Weights of a small mixture-of-experts language model, trained from scratch on English Wikipedia.
Training: 260M tokens, 7941 steps.
Below are experts of layer 4 (counted from 0) of a mixture-of-experts language model. Rows are named router (the router's row for the expert) and show model dimensions 96-191. Each number is 128 + 24 x the weight over its row's rms, rounded and kept within 0 to 255. Numbers have three digits each.
After each expert's rows: a language model's description of what the expert responds to. This comes from a sample of Wikipedia text that the model never trained on.

# expert 22
router:097112153140149100103166147148130080137181114085113159122157135146133129102116131122128098159111139124129108097161092117130084175150130131139159114111093096122122153163168106147100123110105131076121126114135150111084109094112093138089148119102149125117126129130136116156118173158134124112
What it handles: Sentence and clause boundaries. Sentence-ending periods and clause-linking words such as and, which, who, but, that, where, often before a new sentence.

# expert 8
router:135136130105134079124126130149178119116131112132105175141101182085180149106141137134101119151116124068112088117131087098119109163162113131130164135138134104151097137149121101135138119125118124104148130114122165143102125142086132121111168126119149124111160136154115119129118102141148149111
What it handles: Section heading markers. Equals signs forming wiki section headings like ==Use==, plus words in article titles such as National, Historic.

# expert 16
router:120119139164107119139166149167150130131121154121137160160117166108163150089104104129148112120107131099096132115137097101096105140140098103147183130091143080125114089110142105146103132095125183116169145118106124103167134084125120141135156127130158116142135136168132153175159151129120100121
What it handles: Medal, date, nationality words. Words in biography and sports-results tables and infoboxes: Bronze/Silver medal headers, month names after Died, nationality adjectives, retired.

# expert 9
router:106114139131125118137144129136167133155145158098111140146133178120129119081090110128149137166092124090150113127109089101096112155118133136143164142092146126151114107136142073133101154085107167139125136120120158114115132103144119130074173126113127113111157151150181130151093131138151129077
What it handles: Sports competition nouns. Nouns for seasons, teams, leagues and tournaments in sports careers, such as season, club, Cup, championship.

# expert 32
router:120146142145127127178144157131163091151144152143149130141117122146144181149105114093142101170121139152122117082108093111094122108146098109140142107136132136101148108139131103148122136124095115070132103099078140097145111119141111143138146111053130106126157145129156185142093145143151129153
What it handles: Quoted text openings. First letters or pieces just after an opening quote, bracket or parenthesis, as in "who", [a], "Tied Up", {ij}.

# expert 23
router:108136124146136098171128160121123073134164133138105146155088141109148194084115091105100114132136123122098112134129112120140122134123086132158104110117131157141139079143156130136110151139121122099144118128110127105124137164111077111100140093105185123097134116124128155136143176107128146113
What it handles: Mid-word syllables. Syllable pieces inside longer words, such as oti in promoting, pp in support, imi in optimize, vari in varieties.

# expert 33
router:111126123180123114136131115134123135132147156135125129107106122104153194089116106111145096190114107133106158100156102107146096168131118129122170140137150146141100107154155108142102129099127136077145135134086154114116128138108118171116120117115189108132139134138124183154106128135161115110
What it handles: Unspaced number pieces. Digit groups inside numbers after parentheses, dashes or decimal points, e.g. (49.80 km, 19|13 birth years, 2015-2016.

# expert 3
router:132117121135146079191160134151169066131175155139144112153110149137116125107125123134129141128112091141099109107081102107110107161115107129142125119085137140135164132153141150158132104098100123118161126097127148137090099135122108152069150099122149137114153151135151147120117172125137134096
What it handles: Clause-ending punctuation. Commas, closing parentheses, colons and closing quotes right after a name or noun phrase, often before and, which, but.

# expert 21
router:126116137168096103128156096139153085142140122154149152159128129102144172108133122108080134155136147124099086129134089128089099121145101107151120091107113104123138097139157117157121152086102162095106125131122120105113116142083114147117120110091154132114145174155169155123133129143162155124
What it handles: Word-final suffix pieces. Last pieces of Latin species names, foreign surnames and Greek/Cyrillic letters, e.g. -ta, -form, -idae, closing parentheses.

# expert 36
router:123074129167124116158130156133191101114158116151176193119148133123133138135134118134109117153094081124097116092152105116077124144130121125117132100132158100125122115153139110156085142147103145106167141111136150121138140098127139113117148131111173113131177164126161173164115148150165148106
What it handles: Infobox list fields. Hyphen bullets, colons and labels in infobox lists such as Born, Kingdom: Animalia, Phylum, and coordinate symbols ′ ″.

# expert 14
router:125125128138110091112112113145153111138117127133090128104117121101159161120135101144138137173101065101116138101118124109089084146158114145159138105122153112117124154146156121147078169101116138132156137118097156111093067137110099167113137134109122097130145160147129121142093140121146142144
What it handles: Plural noun endings. Plural suffixes and plural nouns like -s, -ations, -ments, plus people, years, children, members, usually before a period, comma or "of".

# expert 31
router:137122128153140128103140134173147088133156130096165146136107136094119142097069097130135150142114131091096091144123077110088108133146117125169129153116108093152120101124149108175109132072082136132130140122126169126127104130084114090107145110116158115097132171148171179144100151149138144113
What it handles: Table cell pipes. Pipe separators starting or dividing table cells, plus dashes, semicolons and quotes inside tables and score lists.

# expert 39
router:113107142140142094116152147153139091145142132122152142141109178116126136098138120129112121143141143116112102116149120116124114182118049164135129082126094112138127108146152093154127148134118150113148133099095136085115100116122125142147173076117142112122151140160159177125130123166106141130
What it handles: Foreign name fragments. Consonant-heavy word pieces inside foreign names and technical terms, such as ag in Zagreb, par in Kasparov, rop in Gastropoda.

# expert 11
router:118130172131138130109117146161172110101188116099120155156118152082131136116146111121096146177086109095128104123115089102097115149150120140153161118100102101137153125130175113187112166126128164139104108123144160106105085142118108145093140092082125107106164141147151128105124118148165131090
What it handles: Place and institution nouns. Final words or pieces of proper names of places and institutions, such as University, County, Valley, Regiment, Places.

# expert 7
router:093136165140136115146165146131173092152158132086145114125127121116131145121115124128132098169110142063085122119113089102109101117137056126140125139111143106180107105140153121132121135127107129125137134140113139120111139100119129143106146054102141118139142167193123135141096135144112154118
What it handles: Line breaks, open brackets. Line breaks ending list items or table rows, plus opening parentheses and opening quotes, in lists, infoboxes and tables.

# expert 15
router:115138137115076103145145129146180132139162135090126122182106136138119150088139114156117132154100106138098135073125107115128133149115110144140130139109110104138115114152181110124089156104102159107153154139136145124119090119109116122107161113086173094109160166152140147117141098130161128092
What it handles: Years and digits. Years and digit pieces in dates, statistics, coordinates and table figures, such as 1949, 2019, 77.

# expert 27
router:102127170160110120121143165131140165129177141125097150151152133136167162111148089105138118151086056123124100131122099106100105147129066116148155123133128105109146139150131130127134137128133145112152137114144146123111111159100125121113146117102148065111123150150131141159107173124149128081
What it handles: Paragraph breaks, header words. Paragraph breaks, table header words like Name, Length, Coordinates, and sentence-opening words such as There, It, However.

# expert 13
router:109113165146120090170165169170140106146139143135154156114119168106118132098120093119120131112132118112123139072131111117090113138168101092133187142114113117174158091133157098145105183117119124109143130107088135144132099111098129131111166113125125102121147162156177160119133147122103107126
What it handles: Name-initial word pieces. First pieces of given names, place names and headings after = or | marks, such as John, San, Stan, Cast.

# expert 25
router:127112139149099117122183136155132124171136149126126144130097132113133172110151117102127138139094125137133117116104122136095083138157091111189126095128124073120126131134129140196125148111111140119162121101127171134092116101109098150124147134113148107084138167117129150153105132149148164120
What it handles: Verbs after auxiliaries. Verb stems, endings and modals after to, would or had, such as to punish, would buy, had, raising.

# expert 24
router:102112162150107083151175157201141121138129128132163130143129158104123139082102071133107120146114100116120126120125118076088102125149138101141126150104105135127153096106142144157139184109075183139152137093125140098120131137131141127114148086115147103119175154149148149131099130116138136112
What it handles: Personal name parts. Common English surnames and given names (Jones, Smith, Richard) and word pieces inside foreign names like Rodríguez, Wilkins.

# expert 26
router:105111124130127097165132134172164107139120150127128168182124142127223138141147136145096135134109124093093102102108125112093092138163140112155165107101114085129128145144124101130097159121080151124155125091072155141132123106114132176102134129091164130096134134126155143136164125175143122139
What it handles: Adjective suffixes and modifiers. Adjective endings like -ic, -otic, -al and possessive 's, plus modifiers such as other, new, local, original, political.

# expert 35
router:101162108165133109158137117157110097146141145115100134118109142146149166107086107137137142122089104103100110130129111077080095154151124118151108109137112110135162145177121084148109150126143143093105122128093141140094135145127120146142148114085102118141141154111108187173152149159131133123
What it handles: Common content words. Common nouns and adjectives or their first pieces after articles or possessives, such as war, design, period, special, origin.

# expert 18
router:083124129165100105149161144159157126157141155085127161140132153114163131093114112120128125169071139149117114147122098122092104136164133132148147124136133122157084140127128079169139155123100161122185112124117137122115126131124162088083150137103140123107151146149130128184152127166150110094
What it handles: Articles and determiners. "the", "a", "an", possessives and "was/became" after prepositions such as "from the", "in the", "of its", mostly biographical prose.

# expert 1
router:135137132163149095109129166129124121137141165127171183175096176097169122135166114111125115127098144099108119091138118134120111106156093120155176122149107116145100097152160100121100137096099149088119113093103111109116143136084101143127144070097114135101137144130151170124151160140162125111
What it handles: Place-list separators. Hyphens, commas and in/of in geographic infoboxes, lists and tables, plus region words like North, South, southern, rural.

# expert 10
router:119159124152098116102167124151168103136143131108134132152093139087151169081089105129170104136078121114105135112143130080114103185139130140128149156116107123119104081148174151115065151104089165111132125121115150120117126097142124148069159119115159120105146167138168146131119116180129128120
What it handles: Table cell numbers. Pipe separators, zeros, dashes and small numbers or number words inside statistics tables and chart-position lists, e.g. | 0 |, No. 18.

# expert 37
router:123132106140104099115153147159144092159156128117120135157132174159139184105159113126126142128116149093106139129128111136110108152105116115155168118120137103111166105115126110154093140099113141083188154114084138082093100105086105119127141092090162129133149153161166135148140133134147157128
What it handles: Pronouns and word starts. Subject pronouns he, she, they and first pieces of longer words after a space, such as adm-itted, int-ellectual, rem-ote.

# expert 29
router:144110143157105141141136156157121118130142158111138134133126138130149161089126068101138117147065111114122115117135125084125115164141125117150131129131088116128118094118174117123130141076117149084141135116122134122144089138128133142133132115118175107127159133168147145148117171110124138096
What it handles: Numbers in table cells. Spaced whole numbers at the start of table cells or list items, like squad numbers, ranks, vote and point counts.

# expert 30
router:105129147154153099148154149143146089125141124136150174196119128102116161092083113142128112121099126136127125130159145113115097132135093128131108169107104119128113109142188139155116133108129142120131109107096125095082138131104103135120149053110153108125119136161134175141110150148146171131
What it handles: Name-initial syllables. First capital syllable of proper names, often foreign or personal surnames: Ho in Hodler, Hogg, Cho, Hong, Ma, Gu.

# expert 34
router:127136126180126122138164141153173133137110132116144166115133150094140164089136091091108104139080122093112123136124095116095096111171115126140183126162107118129095103150162143129129123077082126105117127119143142097125100125119115135122173086114149131115156160161138127154138167124161139075
What it handles: Table pipes, coordinates, located. Row-ending table pipes, degree and minute signs in coordinates, plus verbs like located, born, served, was after a subject.

# expert 20
router:121093137144149096168148120143125120141147150098190155154105131145163130060106119144108127126143119097104124126103101102125112139135108140171142106103116117142142103144152123180136150101101142128159126117125163099079093088096093143145166091082142126100169133135160178136108142129162131103
What it handles: Name fragments and bytes. Single letters ending surname or place-name pieces (Cut, Schwartz, Memphis), apostrophes, and raw byte pieces of CJK characters.

# expert 19
router:110133161139161117140140140132148116151162137107114155138127141109177150120093122117165116153118150091122127110137130081127100144105085139162159156126128101165098085139138089135098108127096115079176098118080163125059101122127102158106156109079115148123143150148165150161122127149153137150
What it handles: Hyphens and prefixes. Hyphens in compounds like pre-season and mid-20th, en dashes in year ranges, the word in, and prefixes like dis, un, anti.

# expert 28
router:128116177136136118160133151188132136172134143104135151107096139111118127130081094146147113114103119091086110107097101095102131176134121147175113152128092122163148118140140082156142163105112141108132112113129149102112124108084104138108153114090149148123150145148149171131124147150120158107
What it handles: Title words. Words inside song, album, film and award titles, such as Love, Night, My, Best, of in "Adventures of".

# expert 6
router:112138141187113066123143112143152120120164117126154162145140170101128156125119117134139104139095101122111152121091128108126120168139046115167174118115118095110152116152190133130102153130105127105105149138112128112098149145102106154111139105157119090125116144158151157094137131137206155123
What it handles: Place and thing stems. Word-initial capitalized or noun stems after "the" or "of", often place, water or military names: Batticaloa, Battery, Dr, church.

# expert 2
router:140095164143112118136126143169156111100138133117127126169086154102124152090119116124085145148113120139102121094145120117108107154136136136172115120084129103113114105129130086158114153068111156138149141132129159082112090126114132152123156115117162148122147141120138164147101142168161158106
What it handles: Mid-word code fragments. Letter pieces inside codes, abbreviations and foreign names, often in tables: call signs, country codes, model numbers, like KMCO, NED, GUA.

# expert 38
router:116147159134099122129151145140133110179134136133171173150144129132132143127119105097127103141090066123122135094113106095109094186125109117153127157115127128172108127151183100131135130128091144081179131119116134145141097114156117088088135125114150103094144130133139159126092151153138130104
What it handles: Prepositions and temporal conjunctions. Clause-opening connectors such as after, when, during, while, despite, as, for, in, often starting sentences or following commas.

# expert 0
router:122106148149122144131139130163126089122156135139144107128142160130148165123112095094150078160116095116096093128101102106132102139145113144155130137134137127118114109171154091122095155107091141120124122117106140117130100060137103128100181153061140113142133168170140126130125141170147136107
What it handles: Table cell separators. Pipes and semicolons separating cells in sports, election and discography tables, especially after column headers like Goals, Votes, Title.

# expert 12
router:096129122154095127122150147121110111171129144111138130125100121132147137130110092123121135184139094145102115123132113116132118147160117142159127115104165128161139097139174086160150194126114172129138109104119128105105115122122120159089135113103144121078133149135163190128145136169131098132
What it handles: Word-final suffix pieces. Word pieces completing a word, often endings like -ly, -ne, -ce, -ity, as in formerly, space, reality.

# expert 17
router:115086157169105108131146154106156120134126140114126139136125125119134176124123103126145132110087127090122094125099086100128115173177104117149154096115155127116143118139132128163109162110141116087133129117110160113112109115133088138112111113119126081133118139135149159104087142149136146119
What it handles: Passive verbs and predicate nouns. Copulas is/was and participles or nouns after them in passive descriptions, such as was built, are updated, is a book.